config.yaml
d_model: 160
d_expert: 32
activation: "gelu"
moe_layers: [2, 3, 4, 5, 6, 7, 8]
n_empty_slots: 32
router_bias: true
lr_router: 0.000641
beta1: 0.95
seq_len: 1024
Below are experts of layer 5 (counted from 0) of a mixture-of-experts language model. Rows are named router (the router's row for the expert), up (a neuron's input weights, with its number) and show model dimensions 0-79. Each number is 128 + 32 x the weight over its row's rms, rounded and kept within 0 to 255.
After each expert's rows: "gets" lists some tokens that make up at least twice as much of what it gets as of all text. This comes from a sample of Wikipedia text that the model never trained on. Tokens count by the router's weight.

# expert 19
router [158 158  77 133 125 151 143 107  80 109  72  86 158 150 136  92 131 140  66 125 124 120 126 120 131 161 149  87 131 156  98 164 116 133 116  89 116 131 155  68 178 136 116 104 135 119 128 167 138 137  87 133 164 116 114 174  95 145 135 107 119 137 159 107 113 125 146 149  92 138 139  85 102  96 110 172  58 141 149 187]
up0 [163 145 161 141 160  91  71 107 135  84 113 115 103  97 139 112 150 158  64 147 109  93 105  87 111 136 104  72 166 139 102 184 134 138  39 107 187  54 110 102 141 150  78 153 156 138 128 105 114 118  82 161 126 154 142 158 129 102 145 108 150 147 162 104 121 163 152 100 202  97 168  84 149 103 107 188 126 113 141 149]
gets: "ri", "li", "ro", "lo", "la", "lu"

# expert 30
router [ 74 135 135 123 132 109 172 124  94 150 126 108 130 104  45 155 191 168 124 168 133 156 111 110 152 152  55 198 145 112 135 106 138 104 100 145 103 105 135 114 141 129  92  97 105 100  92  88 147 151 102 150 142 130 134 146 145 106 116  72  71 172 121 108  91 206 132  76 120 182 199 113  88 152 141 175 107 118 157 161]
up0 [144  71 168 178 214  95 139 143  94 121 134  70 113 132 130  80 145 149 212 126 129 165 131 148 114 111 139 120  83  53 106 124 120  80 101 137 155 105 169 157 141  95 107 120 116  57 156 121 133 116 143 137 144 126 159 132 110  98 150 120 131 149 167  88  89 147 121 148 168 185 190 100  45 155 179 180 141 142  92 115]
gets: " to", " was", " is", " that", " he", " as"

# expert 58
router [138 127 141 127 108 176 133 132 135 118 111 151 180 120 131 153  79 202  91 181 192 163 151 122 137 122 148 125 105 144 110 130  89  96 175 117 122 152 149 104 139 128 123 135 127 175 116 176 142 157  34 184 175  97 191 121  41 135 145 173 114 110  97  66  98  76 137 100 132 145 169 110  55 131 104 165  74 101 170 163]
up0 [126 147 109 134 110 191 133  97  99 103 132 187 110 112 172 172  74  87  91 150 149 174 126 129 129 107 134 122 111 202 100  79 101  79 117 102  59 130 120 129  82 119 183 153 163 143  72 151 118 104  94 161 129 132 120 152 109 113 128 167 125 157 110 100 103 115 190 126 129 111 152 135 140  85  73 208 108 163 169 140]
gets: "u", "o", "ro", "i", "e", "a"

# expert 61
router [128 180 168 124  80 177 191  83 154 121 103 139  84 141 154  98 174  94 121  75 175 106 103 131 149 120 114 100 178 162 138 145 154 108 160 135  84 105 172 115 191 146 113 119 145 134 156  75 120  43  80 123 142  79 123 152 166 170 144 119 174 158 128  44 160 112 152 147 114 117 105 117 125  85 115 179 110 161 123 117]
up0 [ 89  93 129 123  95 101 179  84 178 117 127 116 129 191  80 127  93 122  88 124 111 153 107 118 169 151 117 116  91 203 178 138 128  93 111 104  78 148 135 120  99 158 106 107 105 129 163  84 150  85 159 159 186 136 122 123 181 130 129 163 133 112 123 110 108 129  80 118 100  94  62  97 123  66 137 148 120  90 111 117]
gets: "in", "it", "iv", "en", "un", "er"

# expert 33
router [134 157 187 112 162 165 154 115 150 119  19 110  86 130 118 102 143 185  84 128 185 122 139 139 122 167  66  93 178 193 162 146 109  90 130  83 130 131 135  76 128 123 142 136 135 173 151 110  98  91 136 132 154 112 102 128 129 163 142 127 142 138 127  57 105 124 112  95 128 142 174 167  80  96 107 168 139 166 133  98]
up0 [113 137 127 172 190 118 179 157 121 144 122 141  68 109 126 102 180 100 118 142 132 174 126 137 151 149 139 139 146 137 134 149 118  36 174 113 153 139 176  91 133 112 145 174 136 158 147 110  90 154 100 117 128 151 140 147 155 128 101 115 150  80 199 162  91 145  99 140 196 101 133 149 109 165 104 111 150  87 133 103]
gets: "it", "et", "at", "ed", "and", "act"

# expert 7
router [ 75 164 132 136 153 161 162 161 128 145  69 126 112 133  55  91  61 136 131 112  84 129 141 135 120 123 121 106 128 127 110 136 167 128 127 148 136 107 128 138 120  94  99  81 169 171 146 135 103  62 130 162 154 152 156  92  98  91 200 163 158 152 132 109 173 121 128 149 147 169 105 210 162 140 119 150 138 167 102  93]
up0 [109  82 122 130 155 124 115 117 110 194 121  47 126 147  64 107  97 153 150 140 110  83 101  75  96  68 173 169 141 107 153 163 117 136 152 125 123  84 134 129 163 169  78  70 106 124 170 136 140  99 177 103 161 144 137 137 104 103 141 132 120 162 177 176 167 162 110  92 111 170 102 181 145 131 129 169 129 134 129  85]
gets: "d", "c", "g", "b", "ad", "en"

# expert 2
router [148 171 180 146  93  69  85 105 140  89 164  41 115 112 153 125  87 190 133 210 130 132 114 160 135 152 105 151  98 196 175 112 145 132  92  70 152 129 152 111  86 139 128 148 113 115 108 158 106 141  90 151 133 167 135 157 105  98 103 116  70 154 160 127 112 102 136  78 174 168 114 184  70 121 116 136 177 126 180 161]
up0 [165 129  99 118 148 159 133 178  88 113 133 180  96  95  91 106 156  95 131  96  63 160  93 167 119 131 163 110 145 182 138 161 117 100 138 108 113 116 145 141 129  65  77 237 100 150  85 159 150 128 170 137 108 192 137  79 120 198 145 142 146 177 115 148 143  84 111  98 131 159  64 154  94 166 151 166 167 126 161 137]
gets: ",", " of", " and", " or", " by", " &"

# expert 47
router [120 128 138 116 147 102 122  90  84 105 135 141 111  96 111 172 146 141  72 176 142 160 113 116 157 131 117 193 154 134 116  91 157  88 161 143  32  66 145  70 142 155  87 116 164 134 126  90  91 146 100 173 156 102 133 148 122  93  94  73  89 176 137 166 148 145 110 155 146 166 196 133 137 194 127 145 124 144 139 150]
up0 [137 183  90 139 142 136 156  78 120 134  99 132  88 136 144 164 129 119  74 141 160 116 112  78 121 202 108  96 154 178 148 112 105  90 163  88 121 105 162  96 138  99 131 176 174 154 135  99 105 193  79  95 153  78 143 108 115 173  56  95 109 118 110 151 138 129 119 189 193  79 124 146 131 125  97 149 128 154 141 178]
gets: " was", " is", "ly", " be", " were", " are"